config.yaml
d_expert: 224
hidden_act: "gelu"
normalize_top_k: false
routed_scale: 7.3
balance_loss: 0.00421
lr_router: 0.00173
vocab_size: 8192
attn_scale: 0.125
init_std_up: 0.0538
init_std_down: 0.00602
learning_rate: 0.00136
warmup_steps: 200
schedule: "cos"
Below are experts of layer 4 (counted from 0) of a mixture-of-experts language model. Rows are named router (the router's row for the expert), up (a neuron's input weights, with its number), down (a neuron's output weights, with its number) and show model dimensions 256-319. Each number is 500 + 25 x the weight over its row's rms, rounded and kept within 0 to 999. Numbers have three digits each.
Before each expert's rows: "mostly gets" lists some tokens that are sent to it at least half of the time. This comes from a sample of Wikipedia text that the model never trained on.

# expert 25
mostly gets: "ocese", "ophy", "que", "ration", "optera", "ium"
router:485511531484451456541496454493495460512481482489511530525545494454530501522532464516503485487500522515518483470484482495547480493533510489519517487471471518506487513491518535494514514478523503
up0:529463507520502534489497543506494496469549496491440527532545533494501524485471503509601485497478532504512500503452539508478499525505463536517491503504481513495530514519549503483472514546487490
down0:468500488515542523520529500546544501489471512455575486525501517471513518485538451477488537465514498549515504503492496510503509497514511510443475480520477520469457483522491426535556470524506514
up1:533491474491515481522473506524480501516485513542518470479505457524435516491485512507482495471487500546500510545499495457551495506493464471502458497467457519513526459509462503510466473512493532
down1:490455552521499513514489453483491459488518491502509503530506513476503494507539542482483513482481478499512517495456479514517517496477482459486520540519522491487469501456496485516449508492500463
up2:486531521521543539508494557515479500490501500526480506476504507470467514490517543495483524486450524508498486513513488538466503507500503537515479467483499455522490494496469453514512477469502472
down2:573489495516497457534503499513502521491524550525499487498466504533517472511558466549521529527538537507512488457487549509496486498516473494519510508489562467481508493469507500464511485496460511
up3:520500512466577502497515486517511522457512471529521514527466499498472483490498518528470542488512516532550481502465509522497468487481492452485488469515513519535504524507480535536544463508447492
down3:506508479468497515519485484483499467503435503505493483453476558509516500513484518495503492551521492540533488450519521488534498503497491512468485491500517495488504492494471491454522516470559470
up4:512462483497509530529478553523461561506469532523494455507513536484467490491537502506509516554506486511486514480527478498475465515521445528506518452544465479474480513466489497496420492465498516
down4:573521516562514478468536513513483457475512524484486504536509483486516537530467539515484461482494479476483479500490484538483514525472545467517493528513477532511508509533486503526481487487516461
up5:480495502553486498481516499494468505501512513546540534493507534464498448492509534522520474513447471454467514530502498497485516512436468514501501526510499525525490493490489556490523570523531483
down5:524536486480529482491519525508468497456503458557506473481490503522516531492517458459539491524458483514539483520515488512475492491496524464514516476479509531528513507547526464513450491489493472
up6:509476479520477477509489534504526494518481447509489490513500508470479493492475546506488540514494469488535511505508479516534517506525463505517461493474497459513545491469481492488546507471502522
down6:529491524493503481504511541506492461464458495488550477488541505479508519510532485500492543470514493515500472510509500509502520482546479440519514479459492487511533490501456509492502478494492477
up7:496489512516466502485471463495531488487510501530546497480500511548499500499516509487508494534463496499471508541505501485523494543499492526471484511507518475500461540495532481516489533471481515
down7:515469516496489516525502530537446491540526469508531460527444490493491517509499498478456486472489471512489498509515536475524463536507455491530478487490534543472531513478458520500497483486480513
up8:498539472510490536553517466526522470515498554482515503537513492490493453507487485453515511500482519494510505529521520518496482467511494530472459475455501530438455476523518491480507540499507502
down8:477493528498463488481510508459495536484480487508526524516501515516456505455510470513491491503529480515504491508461515513473458533496508548538492476482467486532522487522469527502504536522507529
up9:507502548509512528559513493526532517535490479487503531470470486495516509473485561527501496506483447455534509547463522505476528483503496504492527523490548522522468526527508539511457526502457545
down9:494530477513475498501503504536557489509502466511512495511535502519501510486508472491503511530496511494429503465537532518531525488475537479507447494516496496522488496477447481538496478503464505
up10:502511484481489496519523515464548494496479523508510504531507530477537483468493479462475523487457513501529503513493498538476518539503473459462525530445453521472514528494483457503496477508481509
down10:460538482526487490536512484497501511508501463500503434475512522517523492508488527508480513459510509493479515468521519492495499503499501539463483520506478531453459528506481497483452501483554508
up11:483523497484489461483501510524533505520525502482547473477519513526484442513535505521527511518549494491490514496475510498497503501503505464563479483512521487533488509445521479481515507466519534
down11:483499494486517524521527493478526479533454490502508479486461483508533521497486475448509505516517505482526513447502533483484498554543544525502526534491467522488517476531501483510495528499493491
up12:545488454526500459493490489464534520491499558517449509538475493510489493506507537493484524500527463480495491525465492439486449476507502596482492531507487517531446495465537512478503476550505559
down12:481461530521530513488471514490518487530533434544485529504501512526502527476486526532508549517522510508502492485494490525531502498519533502513537503522512495465502522539489481510488521428514499
up13:493514547476506541495525498554565536552521517487479487522503523532509517513504516520548512476494477442499514505494530518516492498499549495481494531497467508498486534519456514522512546508521468
down13:499540503475455503528515512517522504465476526540507527520463548493491497513522508494504508486497515558479477522499486494478514444481489494512520515440528496538474466479546523491533516512506478
up14:532476503477456469511531535532483492497506483546466479502508539509474493486496502481498504451531471521502514504530509475555466494502488546487482484442524485495490498498473500490474482525512508
down14:481510484512484540521491459499541464485489518514502492503472500459530526467490503489480491515474513483518471448547525543529491514488478437496522512504542478499508515517456503547508490523479520
up15:496489485538526495481524501498539479531504520484452537464470524535499496524508457490494497477484514454524541444459520511508470524442509462524496491468495484523490490538547495508452481520459474
down15:548489492507497483514513506495499470506496469478471480558503466461517547537476474496516469490543469492497515533469494532546556497488492485453482511483486492504489480515498490505467549526491461
up16:483501511485484498485483512511445521497470503502492480501507516526549503502481561521489456534482534478441495513519520559453483473529458545503509517489471510489585538531508482556494501486514489
down16:478487425466504486519512495506469483446505499500475509473491472518541477499489501446526477495499488494519507478539481474511515547506511524476493525478510490489490524531545475469487491517486495
up17:502443474522505530518518497510469524526534454500471512484505499480476499517445494525481531465466509510519499517508515508554484489485480489486497497504488474488549504455486469518515521520517519
down17:506512538504517477476540524514502512486518526500505474509488451480503506510520529477517498485522536496504476466469522493468482489496495491469507466515481468484499511531531491486486512500489496
up18:521522469507510503515492523550532494481518486511488500535479492467481455491481491538516470495525464530505486537479498506468506489516527487506483502495571502484460520513488473472539479537504514
down18:519463495486517492496464479477479520501501479508452475508486536547488514513499470479461499557492521520511557476499439517521493526492482509479486538503499485518487512510483503557472475432497435
up19:474510498529521449474478555503525525511453513485453496545508482496474496481489543475491514521466584479468509519485534428534512467508476564441478501483494477464551479522481525496504467452504482
down19:513485472476510549516507494488512518499483457504485504459519488492492520532498464493511488500499468505512500497566514565468522501531481505544520491515539476513473492516503500533473468525491460
up20:474496477482512563486522473513499489527512503456501506506514492517486506497471507482516529546499519519481526481489502516460519446482529501462513519465423505502488464517545515488514490513507459
down20:531502549492523541484524461510480464458479454522502484502524485489475519481509501536503573487455515541538462517511503489478489534485499494526520516526534503482507482498510504506518510483490524
up21:507481503535534494486475494522518499512513447486505509491508488508482496545516458495467547493474507559523497554514471502491516492502542473528485493503495461508552481449495502552507508522515499
down21:518457493532485557497504509482492481510458490510549538484524492528470496476520523466524443489493511479495495441494504512489440502499480505504533508528501547502514540554495494522512512504503478
up22:463527491529500474451481500511536498495511499458514484457533507451523471501520485496523519522481472520500562462525482513494452520481563499453496484479504510494508505454481500509486465523487515
down22:486497472504518511471489497483533526486469486479471527497496497500536513474509549529513514526508506499489463502485535488457516468528473486505502501559506529515498496515532498510517490469506480
up23:510532481467492516516484498472547488530484533503512544462462508495533470525505495513460462522503446512515440464502510559499521518508505499548507498462532520495545453503513539497483522526535511
down23:511522503528481474495507480481482522487494502546513478491508521496490462499506510516506519465491468522435484490478527465516506521495530538514488501487502512515489546502509463543512469504468488
up24:488525490485460482499496455513566486527473497472499493457488435485472533497473480449478509494521470520487508502513494512518549484478491533590513512517542492490529554463543493508505497546513475
down24:511499454532481492521505518496505482498519494512515493494481531566485527494494530497490515501513467512503528507495521502479528537552482466511521544519499539488515472523485538470478488519500517
up25:476477513477476490504504512492498495473475538536469507500482514485552492501544529508527501552492530453468446511502499521476486458510456495539489527536521494476554491489537495493486496439514464
down25:521492447470519508488532511517522490505515494451487494489516511519550485474501482477499503489501500534521489508468498521572528520528523482484503461491527525507504538513488514476485524461500480
up26:511483529486515472458494444556486524469487450449474506466527535511544462500501473496491504496504522501504525444458511502495457494462471526526550474476525488494498485525473500540511485494472513
down26:460534535493488520500497510532511485524541472505497464548469467474520532505510503516494512481517473511500493509559472499526487508471469461479492495530495464520547519540428498526475465506485505
up27:481491476458512494487503484512483491479443540512523505468518513507477475515521514552443517516480454522453535527487487499526468470495515526499493480491570494489547497483499516508526488529528463
down27:471496523477509496469490443498517537534481492470458521513484500484510544499505459504543530511459504514470505527522484488531534505523504524461484511523493514483446540553494501499469492503490503
up28:470501529507523469481491484476499487489525486495502520547497508484499462509494465531489477496492485513540497478522494525528457490513472493526467511528472483500512493496517515491500462484520546
down28:491518519541471528544526523522515473495529487423490550520541460485467484483505525514501485520526493535473491497491496462539470463473528508490518506465485480496475515488477538485498525531503526
up29:483484480522540478498488563485505488491510508514475532465518487508529540506503475493513480524456499499536470505451519540534482535503524462517506506512493509533467525508474514514552522495477474
down29:468467458472492513565466493493495499500493521510485517486500501452516515508480511528438479476567490462456503471550467538500480468498519529504506496477447526507561527486465527536455529504494515
up30:486487458516550496526492456494493497490517523512456504496493519493488532526441502489499484516527463500498487533510486502508491503507541489499515508516498493470469496541550508503465481483497528
down30:474473519459524501477521469519528526502504542487532501510529541498510455471507519499533479479496502489459463486490534491534531464515515513492493495504474495510517495495516490492527525548515521
up31:485483506520473500508513483484548472510528495482505493542507560511537480476473467565506476499492550497509474471498518510459496512498557504449504496459514488503482513503526502509499517460514470
down31:508492489495509525534501496516515501521493477494532520515488515494461507468521521487503512534478525512513501510525472510509535532463510510545523536493500510499527456519504473479471539497506527
up32:479470480502481525475480488510480478484542498531525474504467485480511523513536501502516545450516507516519511525470505484522477499480461518519516513516473527493526495525470515519524477564478542
down32:510510518543489466504486529529509498490478468528496520480524484524473512567481472507482493496494498486475460517492510542454494536511486483529506520464510516497518496491482522534513480482433503

# expert 82
mostly gets: "ute", "acter", "etic", "ination", "ication", "iation"
router:444560481476510493580499486529469492494496482497515495516499473466507528524536506506478492496551491537547469489495494500544484528501444500468498484444458497469529483517506487497483538482521460
up0:527505508491537509509505506515497531500505487496475497535502532469525466494520449492499507532483494451461497486497469487496497462486502511482480476482538477507511496508505499507498490504564531
down0:497495477457489541498513479516490490524534570511504506563475525504509489510471504511530515518481487494485477448486493533465502484487504490487521511498472491496491499514545516478503528485485519
up1:494480450505532550478522514510511503509495520486533511551500464500506505505488496522505493525512488523516555522500521490523526476453518508474500540500475483514486474506503509481509485473511493
down1:474485497504503460523502485475475481445493503528439515492496498485516520470507461534537498506481528499480508496513492498497519497513523556498510512504486556536528477506517467493482454467509513
up2:520529517495550514477493479501522493453482464511497495477526537492496530485501501466500501459482521465478515516502489527474533527495535482479489528484525506517509518458488506528538423515489498
down2:490475530507497447498540499519488469571527513471472496501443490472502515488513527511461544480467512527467511479513575538495522479496507521452472496525488514476491468517506495448483503538488532
up3:522471517535510516465517504524511539504441519483502538523499498506526532508484482458488458485495543516500502479485514468510489532525499515532533468481476460518518466530498504479489527533523535
down3:478512507476473509493514525471526492493513431479474494533503516480463528497490538524543475487502516509509469470524500475497484478449561500486442529501451495501475552481507533481498510510536535
up4:508513482505490490552475482483482482529472509527515485473519439487501500506502568518484519476495502486504476494464481519560495489490535539482495486478497495518524473478483530533486496491504520
down4:475497463515516492486512497508522509495501519507493488442484471455519501527473508499469504481490537504492535486512525523488492480521511485492501536529483477478522472548488479470508484489479545
up5:527473528477498482463513521470506485549505519489513500495505529475511514496444511507496556539483455477524496483451495510520539490509485491499523490517455488486484493478516526526516528495485523
down5:476491489461521556478509483532507480482528517509499493489523517480563496473495530529457484489496529456500500483480528496490539487477474518528513487522468493547517524503509496465540507551507529
up6:507465474520555531477536525533536494460469483483541529504445525472499517499464510452499506488489489496484501501566515541491499506466529464521478496519516504542526523498493453515511527430518461
down6:472508487507504524485481478491475483482549511517545484533489498491514536507508470525480495484489507496516487452513499472514535520503458496513514480512506483486536491503510509496480469472505490
up7:439506505525453504503507507532510498502492469498539486469503488485539492504539503486421499532491497529534519519435498516568511472559488523546500484511527509502458495501524505471437504528484537
down7:463500492505481528505499519504480507499524518507495459530483504513509494515537559536528473531496520534489479462523492466490481495463476524463523501509502474481494509473513496472494489505509558
up8:517481471506490488498509494499486557471558448491506512473455522504489498461477513476537490484496492487483492503479519502486511475505509485525485485509514571486496524468484531462501519550496480
down8:500511496488503479472501488539482493524417507476510479496507506488526472506484494460502555513508515491489552512488489504502521486506527541471475484496474485473466464522479503495508527508514551
up9:522479474510536483500510493481505538549490444469506529538464493510498458476506487520529496543523509521530509496494464488491466511495436480469514515510512480471507501509472518489514482512475476
down9:507506526486505509466484491490517508489491510487513463531551494493511502491508491515502486470470452510470484573484503514499513529502514511518495518479512541538501495490516504538504466546488545
up10:489498470510516497483471501472492567535496454532519482492495518522517495465530494493518483509518483536473466521484523461484527488494521516493495527499517495495476529542496493492512538486524472
down10:533509491520480466492513504505505466422524498498483503551508479483501510517544506486482459485479498521524528521521510493515485539488510504516504552494495489513485515515437492479480511550523469
up11:493476501440552506436477464506472485521504527467484529504524530541523482504535511485475482490525489508495522536498520511514486505470496507547480511507495545505496458496492494531501525450524513
down11:460486473494473497506517477520502528513461501510529473475492530534561476506512499485509510537523482497495481500468525469517475465475516524492503505531494486505452543473497517499483452494479505
up12:527532511512502509527489503501505476501493513489492512501514509479477521498505508523477527516479506501522511516511490482480486557477522556522473518481468489464563511548481488498506481475477474
down12:493475520456477494514499493530449516503528509476457522513501518505495460507522521469505437528543501473530455473479473557531509552513512518510497494513524535477515487503501498523480545528519482
up13:512457532520541475520512472539452512483517483482483494557556454521508517507483522500482506502472520475524501488491490529498547506495499492528507478450453477501552446522500520468535507452495517
down13:479499467515467495510480499517533492541481497509482487485532446524529479510461534529525489477514521513478482515521519537482471522480501488486496502497544487528522479508483495525478490495506523
up14:484503519527481491491495531492477477529525544504487497484481517492508449542475525523493498484489504495520513496496494492492477514500484474499476502495529509470520489523498470514508517542475497
down14:525546502508477510449535506509529500463477507516473506501483522491465566497505505414528530473490487506430540497520478503493550476532483523470504479514459452513481492514500514507465447484535539
up15:511506498487484489504475523447476496548492516567512471482500524511496486509444533493491506513534477520480477485489510504516475557506483481542520528510502503475543462531513495487483469512524531
down15:511507527505529529526525542491502521471485509496481512487450492529458495525516482468493476472519507522471484441458460488474482506512465565441535470487468490499467473547518501508491507543485520
up16:481481491520504508472483517460567480464499476498517516506481535526503519489487509493548503492511516486507521495481502483527513463461476507539495512503537502532478480494506513459540561521520474
down16:476547519491504544495486477509498526486512508467490482453487465508522485478541531520484529519510545481454511509525519522551517510469499526517524555489514512482528499466505473505511466475499494
up17:535536513507502508493518478489483525555544498498471514503493464467513514491482538495488522479529459495511489478493519499473499460539514456470511507529529500496477535544513512467504517533463499
down17:505522505553489534517492474470513464551501502443465491530514527476470507511509545441522514528492533501508516539520497515517527464487489492525445517484459503542507528476519505550505524473470487
up18:512534523480511476468495545455491519475567468496503509544466557495448516479498484491514480494538503503496515525474505505489530502487476468528467492541554531530497485546500436522539512456457508
down18:478511473513507477501479498448557540511503524504549522474479473462531439522534520539501502505472493491463440498493524519498473502507473493524534502491477497486498493471491512484469477501524498
up19:477509492532488474522510483465485551475512497499510512515436501545534513489516477509518531489531491473425493445533462519542504510512481485509511500529513528486440479539520502482507540464507500
down19:514523521481496470493501474518531494469480534508493563472501495496519471479505491501456504500482525506533487520455543533472519490505484569516461468489512515522497466465525465484517498546511551
up20:510506494482442481508517512507459480495445504480472516487527473431476514506503491512503522496456517531460512524565479511434478485494498484545485504483526526508474517472505496537470532448523500
down20:492510505494511488525456492468525518526487525509493493525487536522534505497495472474499507472521515522504498460487519483510491496479508532456485504487481482510490503484503493481549538538483461
up21:519549487487537560492520491506563518495533509529480477486531519527513505501469508467460502514500500555530518498497501438519517504467495479549546546544522486440465495495479478505527544511489529
down21:508542510507468488488531499501522475559510483529469546531493532486494522488515499481515503485520470518540469505518513471505536476492514498545466461510447540513511515458517499524462494506513505
up22:515500550505510464524515517493510487497535520493510457494475492522510559489507469476469524523535485538499491472537521500548520519494545505504483477502506512511492520499515505483481489481451489
down22:491504495527500504467509542510503481501507528525532543507510525444513493483504447509485471482482459450473536501469493473492456518475521531488474532485455500505516477522528566505516503466493552
up23:507544536492489547477515502480548478480532472516522479478471470515466431511544545490501521543448508482506524444557480438516523523475496492481469478453519473497495459495473485477548498489472506
down23:498527479476508482524521484503490481523492499541519537501501513527476525509476497477459488536532489515507516484543512515519455492481527520476504474509538496519489498513496525496475502526501539
up24:526566508526495482483482472471487495483489498532481526494493496526504507526465488469528537460512544514449481508504482502501531510477524514479509479483544503499533489532508475562492496530510471
down24:475498508451501502480535522522469499496545482528523500466541477463518483493493497500467541508503498493507488502463504490477491508524487472472497506504504469537498526486510467490464489480478511
up25:478481489520515497495503452502499516496483512545497521503492497547503494455448489527502494501486500461443517522481508498497459533515551521491485488521517538511522516509474536501510478523517471
down25:497473527477505500467524532495501512490440496493521507488558462496480518530478493495516510485513499517551509495460478525485499536497500488518515454477517525489504533524515473483461505509487412
up26:475474475471520500467509492518487505500518493504469493518571462482491478481480500481525522474510528494521500527515491502491552490527496455469516523471494528520516541542477520522519530525483520
down26:499539476524520546463503493495530499486535439518499480497462524500493541530471509495480538498459493463515541478552497478502468505471475495470514521443503485490511483492543495512490480542480523
up27:512469527550534467506513506463529536526492534506451519502524501508496481506484526477495529548511493498491480524481488476517552487511509498535483502539451513478493502524519457490535507482506485
down27:539493464506487502510504512494497470532494485501506471485488569504486490489505480491496492482454510508487519492517519535483442501491504504542502546507523501494498462514455473520486476498468507
up28:512520490483536462460496489463523556527470509487473489529502462486507553515468514483474505532490532528487453560490498488481512503480512526471506537481511538496508508513511517494468503476515473
down28:524498524499495507483454514505499524515486522520508491520481481535565449477504475501486484492525487532510485519536501530487490490456512474463500493492485531554526521525518487508478480513528542
up29:473482545518440464500506497495468507493536476497493504468501485476497487543473508504457495494518520506489499535528512517457492508521474528493497538473506486509537516520477524524525522497486483
down29:481483507498474478526518491475477481472462524530499505488506501501479439488494456481472501517469503495458479514530480503487512520507518493482505476554504541520507487497489506522480492489476497
up30:501513516512478480460526513483524540527524469476476470482500476467510511456526542502497504506545480519494527521493504486545506473474463525453496541448517493497452516487528532477522505503486491
down30:495505483447528525521440491500517495528515533483512455531481506451490486491475506501467500488474486457515472494546543498448495546481488484497495506488480435510480499470522530532516478464516540
up31:518519495497541484510520491538535447454547468460501481544464489526492474494504504485525495525484514487484476503465500481468493511519497549527489490496482511518532499515508516543494489496517471
down31:514495502526490484503448496520522500489497492525498519495505517535488475492473529503501486481505507490474474474539457484520518484532543499517489481496514514472491511462493487531530486514550512
up32:518490460470516500523502518495465485524494517527485512552513474540509482479491493503480491545498494512465492494468520499473499523479456502458466478491510514480484522482504492507537480547491490
down32:519485487498476490506513476508500496495485461485503514500532491479475502537499564531532498487481501488508502498497520486526493480508515510512491514491487470444499535540524486485491529561501518

# expert 125
mostly gets: " were", " is", " was", " are", " has", " had"
router:463543530481534529496524469483505472523513482512490519504495542520499504513477520490474468509463472523480520483503549517526505490487507541511499511523519527493480517491520507473497526483489512
up0:497492480512501481502512537471479502507532546438470536524515488461509493515497504496509505501489482476504467504499476517506494543525494445512464526457452488505500500457553506546522472519520500
down0:561480467468474499509537482509533543489472474516506484500498491506531499505530473496466462533524533507519521513491495527475482524505474500536562499481470487493548469522504479503512484504456502
up1:479475476522499510531485504523507524469544452552485509534501493530509510503511457518564489463502480486484491540499527538511460486481501481449481529509470512498497516490496479539540511553507535
down1:511494514472505492471448501476504510523511496478511509442485502499475509482500486505550517486519469509471534506489497470518483473516502496543465515520454548494499534467512460493483494512491552
up2:539484520499480513506474513458497516500488493474506521514490485499488473493482494495491475516509538524535493524479510489528512486467489488482448549477507464458538488467491458524524503501491504
down2:489486514503532517513502444492524464500527527500490499449506537516510490515500546503526503540528460495497529454496477519462517482585495512474482501537506523477481525502498482489510502509492482
up3:542491456534530481523522499503537526573512541508462531516514514463492498494520503510500465485520534521506495508535532514459521525524488469490445468478532513519530495506487458533490527497524469
down3:510512502488493507561517509463469526483476496460447494503508461553474496519506492458492496489489517488431534551525489532510476476481456449487515470502449503495511487511518464454576500498509515
up4:539486489480503511523515473519472524474472536488487515497492510469507477478478499451479498516501524514548464482438503516530481527518501493505517523531480483462560464538509502489533516536486523
down4:497479523552473535470511503511505493481462507514513503482490483541507490535515536526488452478497502499516503512473557488510526493488531531505491481510552572473455543465512486522499498487518479
up5:508524545527478524524507474502514502526515543514521449507471466532509487535545478469462504521483514484458511497493482504508482507516497504519494516489510478510494501505490463487493463517509575
down5:514478479523504514525487492503468513475473483478509485516537529547496560485476513486567503525495535524494491465494541477517520496499522510501443519521494526520487544497525480471484502463520474
up6:470455488567489472526523516522487467519488536540518499526495498497518487482508495543505570504473490538506481468534475491503495529456438510497521485499490524492490472472513457504494498444500525
down6:486500486463478492483484501524502480468466468536507515524525521480472525515513487516512477471501482502466532522476500512472475493500512494470496534463474516497494509500471486520460514553476484
up7:511507452516510516479513475474524494502514492513512494437460471504482501516525463472502516484513511529494532523470496530519547518529511509501530537473515459488444512562477512512443548478527490
down7:497496518515473546565490524469497512513522526472493544496486506503557491461478491511482542470504496514509459490520464444516515468487496530501478457477515535540482511471545493457490505510482510
up8:484510474498521488533506540482469507455467494519491496490536447498512479489494536497510475492490483536506515534529481482522493491467500500489528507531490499512471524532505432459500488534486562
down8:531490547501488528497535450500505482493512489508532551519484487513448561484523502467515484465511506512477495517472483482479507508517509517495451500477503488491525462543500504527486512497496516
up9:497496496486521469461493529511515518532542523542464489516479558487511492515466489501498526529479465501507499484511503529497485483512487503484498465518540496485492504517487478514478493513477503
down9:457533473501489498535495540503510463471481501471513488479496503534507544530505549499510491543492534487496535465518532546508532532478463535508475555469474495510491496511491521499488494452489527
up10:511485527530492549468499520513496520520484482493483507504483446560499498521485483511463501465525500481503495475487515487470562524519534538477509411458520467462526517473495508453476482513513480
down10:485518468526528470500529445444474493499553513510507506497514518448473502467457507462545515526472471515476495513521488461494483471501468508557526513503499508543496522457451494529476486510513540
up11:526509442533483508515494530542528496464469518499503536448521479493523499487509495479522495504519490459505496496479493536514517469498540519532535493482532525542507450533499480512505491503473477
down11:484503541500510506503510468508503519463512513491454546548474506486486513522507591517474494478521497546495525470508545514486502482501486500542500500510484514490462473463496505456497531495450503
up12:515526520523487434492485512488486485485511511498523501523545436522544538492500506492506478495475473468490513481527520522492509548488489507460507511486491482507461482515515514500498433513518468
down12:513499482483527515473511470495473503542488485484470507466512500479432451490499512505479505506489530546544480452521483501479513447489524488510538464505518503518515495483491517529494542494506511
up13:522493548518543478496512477498497471557511481493554489465514493515494430485480460515507499512487532505525518517517485498432495545493526465511511462515523491510511465541520482489537512526474515
down13:494500441520519520471483525525541503469505505475532507464471493522501530452490534542477528506488537499476481532500466539542467545500475474494459506505468502510516503494478553509470494476565458
up14:528532476484484525493504492507569518469502484528515487473483536457486476502468533447493477559482499516458515482492479531524509501522506503483478471487500475470542546535513500535493521494483468
down14:498521506528504515462493497477512523487502466495495485528497496526477525500527522479523483481514498501504504448505468527500492476511512511527497485542486502512515502565490502476493496493480491
up15:460499502483487503453493463515506514511518481458524497465519487495535528481491462481532520497510513450520523516463507456503461464511463513467493456481487514515517537534502517535479525538543470
down15:547484485478468534526474512458506498492475473496504472453471520518519481470512486539493494475480541493490514507491443524516516488520548499530517486505534530487497479494521469494499476500490512
up16:550483500477498488547468512500521530489491495490459496458488521496494515504479508472501502493525492488507488503434500527483502501491510480452468454514506505458541498471515524497464480527495479
down16:481515460546543496420485544525487478497504524524506530531515472462485540493470532514545473498543496502486509516508557494508524503510498491533492491534495512501490519510505511540504487466484511
up17:517517498468470484503489484451519513484498438511517511487466444563501467502444544501475519486501510530471496473513492575516467516552528534556524497471495509517491490454520458505489468495542501
down17:526469503500547507493516543509538476511522551449481478491435506508483504515472508474498516494524493462457521529492499543495537508525491479481518459479481510502512465532473530554490505522468449
up18:532492470531479473491508516459507507488505513504473490518489540544520490478500467540511486479483475511492519499494501503496527476455487472515492514476489508510493490449455477500485474559488491
down18:502523496496536516520513495490475533452479480547498514536499503433494498502522553488524463470476492470483486505498526517523525527492484477499478533492490483510502516522537502488539529520527515
up19:505533480533494516578506519503516477474528492550527535496519524522471520465465513498471459484464532530512556510488503490498463474501493519527464525494466470489468500552493509490438511470509523
down19:536485480533513494507517519468507504488508545445510516509498502490529470516502463478508530497492473504477440501504474498513464490489512503503450497494499500523479491510447509521528490491485486
up20:465510493500487530494490443528513520497493487483488498477512483456521535473475528488504528502485501476552525514540508483508522553519547444500534498474515546495532494495516476498514544463479499
down20:527485532512476513512481513512490454501505536511503505460526547528451491542501479459511525500560534520531462492447467530543489457473577513497494480512439526519536481499535487525486540479492515
up21:500485504504500529468503470473492550506474495465541493485483511493516513521486476485477521472525515444531485511545504517523472474515510521525515506505482503502512475493510444498516516467533474
down21:500523504512471520523483509515507503505500500494489515486483468517519488522494475525496489496537505460479523515516533514528492548498441491493502495459483505481492522486527486500508484480544478
up22:504451513501469476509500486524495534469535510515541500476536515410475446502491524514485459479501497486507505537512521483505518491471535505533490475502543495512491449506534451503484533537449481
down22:509535470542527498476520516498489462523514521487468480476457493488445498486527508515541457510496529466465515496540498518539443488545484532486484467485480497483557494525510501541532499488495499
up23:495457554496515543524514479534507508484503479478480481473539484529472476486528524462484470489500459466483475508526481483526497493509542453519530483492514522476578496489549464519472468513439505
down23:505478464500484487510451479472516525470484472549530492532504494486518528490488539511533482494457521487496469532512505551530489515509494459458491558533501533520462507472466506497509489492501537
up24:463495489559484495529490525563542499489465496537512484509525471481493474474524519463462490470525476462524504548518469490508490466525476516490499508538506472538498509497501525454486529482514471
down24:494508499490507497472556469479507462467498485533515512516500530499472571513493518510515514497488555473503494465494539518501529499461488465524520518500522505520572529490493469506491488513480481
up25:526480503515502487527509517512536483437492527524512481480485482470523488484543518529518505511465507527495424464505466551497474500470464511475503489503486516486520546491459494513551475454487512
down25:492484523511473529526519515510533491521472472520464489513480495515450486478507480487474528490482524496477493499546471468518483476479520501524511525459463501481467484533517475513511509495480502
up26:492486541469494485515499512486483492542478444538484472446503488518552498488514468488513477455502517473490563510513465470481472519470450535459496513481451470482492490509446469521509498516535464
down26:449498516504452466524487481466486479480488498485498477517511451527552499501462491513471523504478518529518494466501496447518520506552499496487521495508544470470514516500534496482533479491534462
up27:493461482507492516494482438490531474447484499477478533483494532506485475498500487497508512492524538468519467516489528551459467467509450522490510468504536531516501477562504511551475492520506500
down27:452509524471539509502510489539508514503506474528574508508500474494452493519538471521497490494467481472522485469520508489490512516511506497533481522535549523465501510509532487472488536543484506
up28:515509497501503511496488492511548479503468516495513492507496509546491536500548490474508507449533500521531549472490494478480468489539473516528443480531484498522502535537530506518495520428556489
down28:489458545487522535444508486507477428518477485538488442469453475500527481520493503443519551480512538485448478488500492475519512525485473464518484544496512520495518444518509513473479508503490523
up29:496481511504497494475514485561507506492510508502489491473485473492533490511498547507523475496444507492512495474497477487498498464486527504478537529507534465478481544494492482498470505478532524
down29:530540465491467506490505524517540465505499490503483512521497526502468525538493465470483506465474487502536485490543532501527465491506520489495502465507491485497544532531486491463510463475455498
up30:495504495512510444496472527523509479494493531460495485457525500453493489505465520468437534508503461531486534482478504478499480484488495514521531480525515483486516498494505508509526522445476504
down30:494527480490506494543522504467478512500437484543500493553533551520499527506540516488483498488481513434490475523438473507518521464473502519478497488495499474530511460445522477504530467494551502
up31:525483499466488494521518496508498509500490464571482495469489503469460479510516546454485471501490489536518517516544473519515517509494480497518496522483515482489501471488526495492541509459487492
down31:487521514506554495487515502507512490528486498476526537527520482498497502500454515511473501494469507503517462446427484463462540523469540496467521488411468548473526516494543529540491432479514484
up32:476472504515489501465475483507509551491509463470530485511506473459471493534488517459488476512505475458539556510479485482481520526503538509469537539524462504479523503467514498525518493494499516
down32:501476526523504507501519538505512455508485538516509509505490493482509488464480481503514541479512513496490455533520490495527471504490513452504500487505491492515477514479500500518493496524507511